From a checkpoint of a small mixture-of-experts model trained on Wikipedia: a variant of SOAP for the experts.
Below are experts of layer 9 (counted from 0) of a mixture-of-experts language model. Rows are named router (the router's row for the expert), up (a neuron's input weights, with its number) and show model dimensions 64-95. Each number is 128 + 24 x the weight over its row's rms, rounded and kept within 0 to 255. Numbers have three digits each.
Before each expert's rows: "mostly gets" lists some tokens that are sent to it at least half of the time; "gets" lists some tokens that make up at least twice as much of what it gets as of all text. This comes from a sample of Wikipedia text that the model never trained on. Tokens count by the router's weight.

# expert 8
mostly gets: "″W", "″E", " Apps", " Pld", " Goals", "Personal"
gets: "-", " |", "\n", "|", " |\n", "=="
router:161123143135117137144115144148110117158168098144145152161163099116143117159088117144160146122108
up0:117157128118145144141109134174180124125177150141111122148106145093113116112133125140107126148150
up1:118151133126158104165146144154106130145134076159124135159137160119166150099180132134119151128111
up2:122119104128142145106141132162142161096065097120091110119149161171132079134143098105168088139119
up3:099099144117136147131104108154165116143143128157138126146147103124101138109135104099146133101127
up4:115134156107124125126108132143123135130165145117097127146147139172138105115131171070152168111129
up5:153131083108138130148111112138097116101133125113125124136099140133142143137094086155207125133130
up6:143115163150136138154092106149108111127086125133167186117104086121131102144150145094139134143122
up7:157161120151116152117136160126111120129150133088103173148119174144106107156141160120107125091125
up8:082166136137129094138148121085111132113112158200123120114133115111122109164141152130105095102116
up9:133123101123127125123100113056123125105109130134126125186106115113132090141123130173121092112130
up10:167143136091190157107145152156153156146121093132133154118091167160104127100101128157142168127107
up11:122119135145093168128142166099130153146116123137136092143162183107163156124119120151131163183109
up12:110107104156118101115144147159104130174142110151141151163165133118124122125113101134116139128168
up13:089128103160138106142086133154141101137134105126125145115147125119134113112143105107106080111098
up14:115124151130124120129145162134130108108127109139119138169152122156180133106148106118162097114135
up15:181101070113093100136171163169124096138146131153145134155094143115122145134149118135158097152123
up16:102187117114076139120128105113124098085125133099138132125151129120142155119112062160195134132106
up17:142113117093122113129086116123149144159128126143132103114173119111138106140118129137127078141129
up18:125136109161103146106165113130129114172124136162166092089140122163160121106135098124168147133101
up19:096132144174196109109116114157186164127128131144129123108106130098107165131131108158147135117075
up20:126132125089168135162094088105124139090151069105141112151177104116112088140115103142097146134115
up21:130132133139106182086113149140106128138116115121142062120080096121146102087155109143099132112089
up22:140177093145130143134093050147142158075120113099114121102131121134121114149134096112129186138133
up23:138173127117099145115159120157091148091155125203136114117142119081115170112157081132135106134163
up24:149125152137130112140096142097106133133100072102140149138137122125083118145083135143097126166125
up25:126136127171145111157111111132103147129157106144153135125068134120141157126143063139166159160106
up26:086135158162091135093129095142082112142139110094122152156158138141145143083125088105137154145099
up27:114067143142124102148134177120091100119163139146139132115096142166111109111112161133132117114142
up28:132167119158131133136126127152096122112160093136138137140154153082090054121128120109129135146149
up29:126153191119112110168143112171105140147112111140145148137105109139148173105128173102127124128134
up30:137147145110148133152162113167133118138119156144110090159114112147077158112175114113119113119142
up31:113137121081142176105144118136084106133125152129188134139119116133142144147130148092129132121084
up32:152140119171137123117105140125117098098135138166109148124137107136087175145148117114087148133179
up33:091107155140124133147139150140119112170102128156123168144106152138135118194098109137121152121134
up34:108123137140120163142106122144078128117151154130145159160123155087138128146112119069136122166108
up35:067097103138112132115114138120080177132101077119139135161088125111132137088069147157140148145127
up36:168120122125109140079151125104124138102113137154121139125137117118112122106093135171134173146099
up37:135150165110131125111113143124208106123157122139145145118153112134103122154138103145158153133073
up38:144123132154132159132113135135104121131126096140125097140151152217116102132132101146157142119098
up39:091135146119125083175096114150120085104152087135146082128123137132130144165103125129123081111147
up40:114131104158147164149127105123132140105143163118137158139112125132155128140065119078141170171159
up41:153134138128127125087129139152104110105190075128117117128098102075177112166117132140090142083130
up42:109130152137129107134173123148145167117112106121134118116122095110186163100129089132117116118164
up43:125116145120144164127123135129128127156157095121109162065127140144195121157121137183169106103135
up44:147115145116116139116122140145116126131131135165112190092152110154110155103126148114104152133135
up45:149126116092155131143119126105089129099172143093115108125120136161099147161112137146103166166099
up46:142120130146101155075121070094155129157140170141100101130137118062127111161107131103149093128143
up47:156111101126160175181140143140165141135129170134126097116117171091142100184139118138101139123145
up48:151115162152113116194108132177152094128101169085158139119088149130135152111127118087096140128112
up49:094109148101091143103085103160120124119138086165157111125142126167118108154162097184114159134149
up50:113145153099129140099143129116136116152092119108144117109128167199107135124114099116088102145075
up51:125132152097161117127149088139152109150117107147107074136123120121126164115097158105176099103127
up52:129155103160149160134102126142159131175153136118136136135116115123119119152118067151118143076117
up53:112132101170123137128145172138146138110105154142129114170149074142123091142145188135142135135102
up54:129130096098129109167137162140146146162110171146146120144168109179145081112133118098116116134101
up55:183141125122155147149102162157148085122137123118119107151086105172117111147125104142146152124105
up56:110104121145117120163149176099107094122137122124129128094135139115080090106174104115149154140106
up57:137138128143103149114127141084127134124112126139136125114098110115128123145122110089105122160123
up58:129152144106132078125115124121126084146164133080137156144142115163115126166107156133087099127132
up59:121100132129148179110114148117133137177170119080139141147104081163134203174153114154126164153139
up60:169120156153123110104149137105118152071178129133152132132167121103102121142100099120149085118069
up61:131124166151148137115063103077115163146102118200098145103110178117164140136145124111140134084110
up62:166103166134147090112123128157102131132172120121091137135178103152119087145138152183089116118125
up63:122157129163094126131123122094143091160161127126116162110122142161129136148105124150135115141143
up64:121146142116101169149110157153134161099144160066072160145153091118133078130161152126137180087125
up65:147148125125143100114098107143059128179149139129138119138141140096142136129166115146134125129155
up66:154136122158169088108102111070157085105131147126110118143152124156125144119082133126165120149151
up67:100119136147126163082104130140139110109139129136129137135155135131163106138120138086126148094149
up68:091151151118100143167145118088125138133118125106136154131117169149141102149154150143142117109117
up69:115171148152130135166134136125106117114149089150103080095142109131113111126137183145120141118125
up70:197137155124166137156131124120140140171108098130098139089148068167126157118121093097148129154138
up71:154120123154125090117138157163155123148141138134141130109146146122165122072123125119127122131117
up72:094134107099063133114135137107184124147141091168097140149119179117113153141119112090151156137111
up73:138104123122123099093103142101161104191133080121114168113159147094113138064077162124125107133111
up74:126154087116162098138108145140171091114120166128110157097115120119212124152136152175121101105112
up75:127111157144165112145074162150131179135173169135138140125137125114120146113139136160138088124109
up76:093068113095105160160117128134127134147154146143099135083123161117138150066088107129121126141096
up77:127147107110106110133135118138082128116127148110154113160095085139152106149102145145104104063120
up78:175118139099124163129122100146133161131167155131106144129140091148140167148098124152099089124136
up79:118145149132130165154117173133168169150109076101131125153114127131101155149093097127103137114122
up80:138153145122129141113131141121103125158122134131115158177135106121139087090105131159101087167156
up81:105144136128123168179111112142111089141064122120187161140136128114139128113092139153098136139131
up82:124127118133102131153152109086121114094152133159141110086130095139127118094179138130167127075113
up83:116080126131095095078087112095133120138143125157148140156171109153151135147096129127166106141125
up84:093147137095138164141119128152131141144199130085140150107139102117078156116130132150140080132167
up85:181134142112156132175106114116134112117117114138109134146111078149126132135151149125116126109105
up86:115135160150127110126156104133138119128084130113115138148149163103155078118111156167181158096095
up87:141151127111120130104138165133124147158136129147145134131104136157159085103131129124143152135144
up88:167118167160139158136146099154128187108135099119117121141105126125118101127088135132098103132107
up89:153129146120107166115122083163111166147122181127120092121101139162144141134114183089163114125111
up90:155123143129096135152121125117139121084124139173123150136136135103144113160163131145100194123132
up91:151106154115161122101121174154105102110110146117110107101158100104125121109117097155146122147120
up92:133119133139107143120128155144146141107127132127166160126105116183123136056147159142105131166152
up93:127107157110120161131120164142110095135108105103156128107115109101122114148123128127182110166079
up94:130126125118126121095160082117138131079147099054105086150116120122144090132117143124145157128157
up95:150117168128131139136152103104110102138138092123130115100151145119102158078169122150150132140112
up96:159152103118117153120157143121112155140154135104103090126126149092094147151113128137139130103131
up97:167155133127111116113135158150083148098084098156151155145136113149067135106072093121145163089133
up98:165102119127094129109143143162136123123131106131111152135099140141113124128124097183116133088113
up99:103138106115113140157130218104091094116091105109103119152150171081095140101097116118114127139110
up100:089146122156108121089112178127131132144109135119134143117112111079123154126087147150108157099135
up101:177125112132103101116115159144126172133136145132155118124135129130127144088139153151130128122127
up102:097128141119149090107105164156126161146159130113139113167150168140121122146180143116118133159140
up103:118111095096169134074116141122150165133134104132124153148128162141050166113179163128150125123112
up104:103134119099138141122130112130161115152148113145094178127139120102080115135154104147139090095159
up105:160155119159159138101152102158113126125113162080138107120138158109116142149134165173127125112103
up106:131147132110097103108079135172144104149112128128134131107167106121100123159143119146108118131168
up107:174158146141143106184147142159141122126115151119137148113104113133116168104063135094108103124101
up108:156117154149072102161129125146174118126081100090124146128137142160096120168120118163127141147136
up109:152161128151128149120144091107135137156128095123127157154095180126169121161100133130109107155165
up110:150136140086115117116125156128096112115110140152105131142120126101112127153140120073127115139095
up111:124157117110129119154164097116114130170153087157132154102175170134092159170103136129150145125103
up112:102135130074131112144105087184157105090133145159121118092136126118150140115109146132154209106127
up113:146113093102112156120114110141138114186120118153135135172148085147124112137157092157123149143125
up114:135177091133137144080104111097121124104116158130169105149098152133150156139130149135119114105103
up115:164121124138103144114104102107202102171122159124115106150135141132114087104079131138128155115145
up116:118146130137166110131125087129153150167119102134114144177136134100117151109140129157114140123089
up117:109130170134108137119125111135128092143131114131153112062111130108133118153131113166126119178163
up118:154125154114149094123142112074170136106140108180153153176083116093139148119124096095095117102096
up119:135116113155114145165145129097118136106099150128109129162163136095138166143128152161193152127138
up120:132107137116127184126085114095125064115094118097093140153146117140100109085119145122125081113141
up121:146089113138153144144092111153133104152106154106116093111156118057147128136149096133098160103084
up122:142119094161081113135094163109143114109146093114124121115129095113098161134139133131145113134139
up123:149147128109132149124109122130129128125133138134154133168120132129144090157107093125118121149072
up124:139131151120102132143107160093146127102136101141142127123147159069179116113168082070108125155157
up125:126092123134117155165128137099144130155099086098168141131138111137114126132151122117178132111065
up126:127118152152111141153127132125144122149170061166172105163138124114126118137080132097157166152115
up127:148091145126155099097135111148171094136132134140158162096109090112130135143139152165156124180136

# expert 13
mostly gets: " Preceded", " Succeeded", " Phylum", "Scientific", " Animalia", " emb"
gets: "\n", "-", "\n\n", ";\n", ")\n", " |\n"
router:161154136174092147137124146140109109154149141139160132152171117108178142163097094134159155133114
up0:103112147103119136124107122154130171129140138177102135088163149104120115147115095148151175107102
up1:098130151141130109117158108126083128124140127099146125170125132158170151155178109142116152161157
up2:079165115136105116134119130095141131078184136126127159114104134150095117108108104127125143130168
up3:167163140156122153103151162119119157151137112144114136139114117143092145144134127106131127125123
up4:108120143129141156121095151133122114136155103146132137149161136143101132121146159116159142143098
up5:119129144156074120176136165166116112154075099132130130096128107079118144127162111133145147113121
up6:144102110141114117117141150177152151139110104125145099126120157052125117137101117125099159149103
up7:067127104157113142154114161143139139156121125131117132165152121107139064119140089139120173128108
up8:145137143156146087154110150150099114116110118154126149126103149150130114113187127145159109132142
up9:091118154114073147059145121123125129135131129150131111144104126171158132161078105147127146167147
up10:153136181157116173114140120124099140104136150120061178145137149119125102151150157142099164100170
up11:121119100173120112147147096116138080163152135178113114085127159114157113135152119080154112115167
up12:116161097131119139132132121099088109143140151129151122137116147134165127130127101167129148132135
up13:143086138132073113125140160152106179116131102160148131097120114128136139124130118163111073161154
up14:168178161173152144101151172137141100135150098136152095145088132115136070108128149116068169125102
up15:183163112159152141140139149169170116149109118157140164104150124155120164123164152145082158132112
up16:097094134102101127112079109143155128123126161102137156103170110130137115062168105132139140116108
up17:142141124133146108086129101114138144149125122130146127140099122140147114162134172128122088143112
up18:122145125123121127142096108087172142123150118159107115150120108141105083139102176138123147167121
up19:117137122098170130110133129140118126127130128095126126180175130149138092140084168106131120120121
up20:131134137175114094130123138130124141136138113111163170153142151124163151109086114146117158122079
up21:129103115106157151135150080103087126121141143126160083111115141154109166144110153151109104100123
up22:106116125119112163085109163091128126152152155162152161138117122131101133129183120123144148140176
up23:117173174172153160109082118140149140137134112124127130122133109139119142108143052134167108146140
up24:123106123161141117082098099116166127101102132111096086144116155118156193136085145135107124111126
up25:142138120143104165117106120134111121163148124133108136067115125128109099129096099108123172128127
up26:117105167121088104129121132124137131161135119130174116141123162123132115157138101147139066110118
up27:118174114152116135088148105116139117123143095148153105131164100082129163155135123112126171129155
up28:109136078111153113136133139086086132122121099095122126133108096114148130105181118153145176074173
up29:142133120090074118135121101137188135134131141156123138147152102125145086115126166108090112124161
up30:123178120111118123104124108132139164101089159164119144121140147126132146144120143139169164130107
up31:149112137110114119121083148129142096183170161098080148181109140144133128128165108151140108109131
up32:156129132116139125109096102143127060101098140119130154151092137110142151152082136152078152170073
up33:182131141132127142115159093097109092094151136146148106124130159107120083105147117185138133148078
up34:116189128143094099131170176101124119137127129146155120157143119183134155105147107107106156099092
up35:100150151099090117124167129129112058115111128120106110141153140149166115147126142115164130147098
up36:106124141150121157201109163125117097132143162117108171110154134069181133172151113141130147152112
up37:155109166142134151166154099148117131117155140096075128113162123159131144169150102142133113102108
up38:124118112115118156103107131106112161106158152160114153122088163119144125148135123094153132126127
up39:108105136120141140191147113130154128100120134134137137137158150148144141091092088121147139126139
up40:125133115166121098136170127186105171145136157149150102171106133129139116129098118125122121101086
up41:185135104155084062144111109114159161172150140061166140150111124119125131143116132143169167119137
up42:151134121186137134065140122198118134087128086144104139140150155081136095181130162124093111116062
up43:162168130131134103113121153159125167128147150120142100148155150129120132163129109106141140102118
up44:107141110145103180134151095132115104135105112147187106170175123128144146112163107109158129135130
up45:167089133174113155129122096094101084160152127101130143129129096173132124156098135121130115149098
up46:128141112121111125118119118161098077109128115087162158140088099086124097104133152096154136146149
up47:116165117159111110139132123107131150137134118115117167133092145125125078125144123121136079161116
up48:118137129141131118129108147129159136102118164133168140148111128148102096122125110085145110157132
up49:137150136152127151147175119108141136109148151113138127103133100093134141150128056111103079144107
up50:080124103112150126126157095152122162132102148105097135136136141082073148132125133131114144140144
up51:108136138084145097088161152116156116139152161076115130113112119147139116149122129157155142150128
up52:156143147084133114130159125162147122116138127142109132136135134123109123095147068137185174119161
up53:140135133175130142118140106148110145180106122109164147111083138127095115157158151130119125159121
up54:157155149091130117117133141156156170125148150139119156130125092130153149128130168147161152151150
up55:153180134117136098132113135094083139119079132143121070129128051127144106110135141083121124132164
up56:141160151126118117158112098120102130151185129109112113122140142102170094099096101097100113093161
up57:148146128133122142157138113105135139102166126144173124154092112108149125066086129099141106142122
up58:136132100131111154128095101129154154087129134081128139157161141145141142086092114116163136136138
up59:149148129130151122094120126147105118149119096096104106102110118121190092124160165178160136111100
up60:096146130130127101135186118111129158113107105105085182141154137128136139100113118128099117122121
up61:165164145106109190116085063127110130121108096123108125143126111142126136127112085146104108094119
up62:133106125122111146125102094138102116091115123114188131176155090177114129133108110138114132123146
up63:167115136137172168133147175104139101128098133095117128119151132128059078117118127138100094115138
up64:132135115174159113120135118118125126128100127128146131146110090135105142090147104166088141100139
up65:138127128131144165111119159111150134156121145147128107152157144115163108121122079096153144122139
up66:137148141138161121171117146144166121135121147151113134156138151213151107120144120142123133142146
up67:110132099097155155113107148127163150125116108127123121106108100131121119117114139147126174099140
up68:125160112142133145099114091115119138153102086134148131099113162099175092162118146141134098167150
up69:152114134118139136121140135175105095133140125146115143137119123131174152130127105138154078114105
up70:171122113136122161106121136124146123138166117104157092131158137064110143149125120166114134113139
up71:120130121135138143107129137120149118145128108183183159112135137099123131139126115132176125156131
up72:131156114121121080121125148138126097114131132116098134151163131113119141127123128164186132111100
up73:089085139151166155137109117140149143143126138134115131139085095137137113176098155177141120105192
up74:156138138127116139144123146093163108132110089064124130175136137107132114145134101127123125132101
up75:151148091117162111111131155094120112140163146124099117178133152131173142127134123127070145138150
up76:151185139112098121151131103100091127126122125103110154111155145121112105163096076135168110142105
up77:139149109175098122171137134130140090106112153149082143153140123149079145152116102122183148150121
up78:092147133166112125178114112172130148099134103132153128142133128122139122132136114105107124158131
up79:140134152149163106116137092091091125091122170127116112105132133115129112116174159097132134160105
up80:082107114125092119126118112132163096122184120140089113105103151123139119155126129158097118093149
up81:110122143108149159132147109135137122159154150163119114203133108109120116129117156123162111144101
up82:135149140168109122169103075162108128112110133159152164115109161119139147098138125129140106108125
up83:119119109147157156150117141130088145083144127147152146118138124081115119159139153101115145093080
up84:142146136122118139100096137127115148129118141119148109112179125161154146097161176158130121167110
up85:121155100132133150153118141138103177145107118093151100134120116163144146181115118098126147142106
up86:118094101094139113135119128172145108146136092136093126134121131118115165132164123115150145139115
up87:092134155184117138096113091132106161127112147105155109106108140105144153108128126078126134068142
up88:162127141156083138140097092143140104146109155156119118167129149143088092130133099148077117123141
up89:149124151162117127150143120094134149071120134124167148122156101143171140151118148109091147092110
up90:106145136143091103153137164065152113129093103123133132116150102128140084186138151125089104128143
up91:099121121147105102157128124123119097136084104149110085084094117123124150104112119142158122116083
up92:141115202146118132111108131130106067133098150113140128111145115115137105140152102091174158134105
up93:108159105146152146096107131115153089120107107142140093109159137139143119127106141125113099106099
up94:159171133123165098103132124137120086141169132140119142154111091140179137190127127137121123135138
up95:104112147123114135139169123170111151164129108137155160104163126145128134100086094109106190132096
up96:137136133125162166133156098135127118132113126115151159092120151181143110168115105133171133086105
up97:118129099131145137179119084078143129117138158158129113163085099111087132151112118136109131121121
up98:162075129141106137107138164130110112134163128082174137142089133147140131121136132108171155110138
up99:126090161127156134148149125077120141146096106150154175143124152144118140093117111101103130148135
up100:119113155156144102170065141151099146130169111087147095137163112131092113125146147120124097109137
up101:122125178135139095122141081163160089137133117159111127170107059139124124125077138116151092157151
up102:131197154151097123123114127129106127151146140145108124143158135111171162122081129151120100183146
up103:104171101150126164142128137135146121115148119114119158150118168143090161129128139167131122118090
up104:138097115138086161122160138105098178145116113133114118175130101097120146111129136084154127147118
up105:124099152159124114141115110152130115129166117106136098135110115115112109165127141147169159150143
up106:154087150132138131153061190125087112152115088141109169097121094136169112135112123132095140166116
up107:161105124101143157167144123139143103122166127180157080105150165149102124161143112139098165129155
up108:164109137090125129195147106165106125133168110142131102121060165144158158155096111161110105101150
up109:135138134121086140099129111144116160164131141111165087141156137093109139127128133128127123121136
up110:134102165151126147144124171139131143103140108142167115104105171121139169131156137082164129132112
up111:157121099139108129108095147112115132170072127165133073160103119159163110129082138131139131132125
up112:103168156137113134107118138146131155096128099103116108133109127162120120172098125140152163126122
up113:107134181142153120108150118126122112144125112127133123100119121105132122120128097173140148098149
up114:159110082159177130124142156153127137090145114138103122092174117100169097080059085139156100098116
up115:157133112136095118114118141115105119128156116163136142126141131114106158126146089101130132156158
up116:083155141133165153117130141099122106147140128141104119161103113111140113124134069159115100131119
up117:118152128133122092099094175092093094146127163149172115133168169142074160133077142149118123110112
up118:164198132141124114152120123142130146130136154120165141091136107106156122144111148134091143138125
up119:141113124126162151178108095122127140148141113130096100127183141161135116125127143106149162139131
up120:099152097094151165108119147156109102128153120113156113145113101178119137108101115120140152155123
up121:140123101142115135118131117141119115115166111133126105119173088138135159120128160125156108135123
up122:150152113118137178149125158115111145170183109132107170105143117116130163151122109133136098123100
up123:133154144114155113129108109110085145147095145163150102171167098135116135078099128120125129176107
up124:170110121148095185138119118149140138124114151085122115133115126131143140127119134115105087163097
up125:172124131116125137121090145091079117137117115106126112097158111092129118162137068125118140103134
up126:154117080104139149138108158147138107098128136154117127177093108125135113175117128100124146110148
up127:130095165123146112165123112079125125123110103168166098174146131152129082125149106179185151125099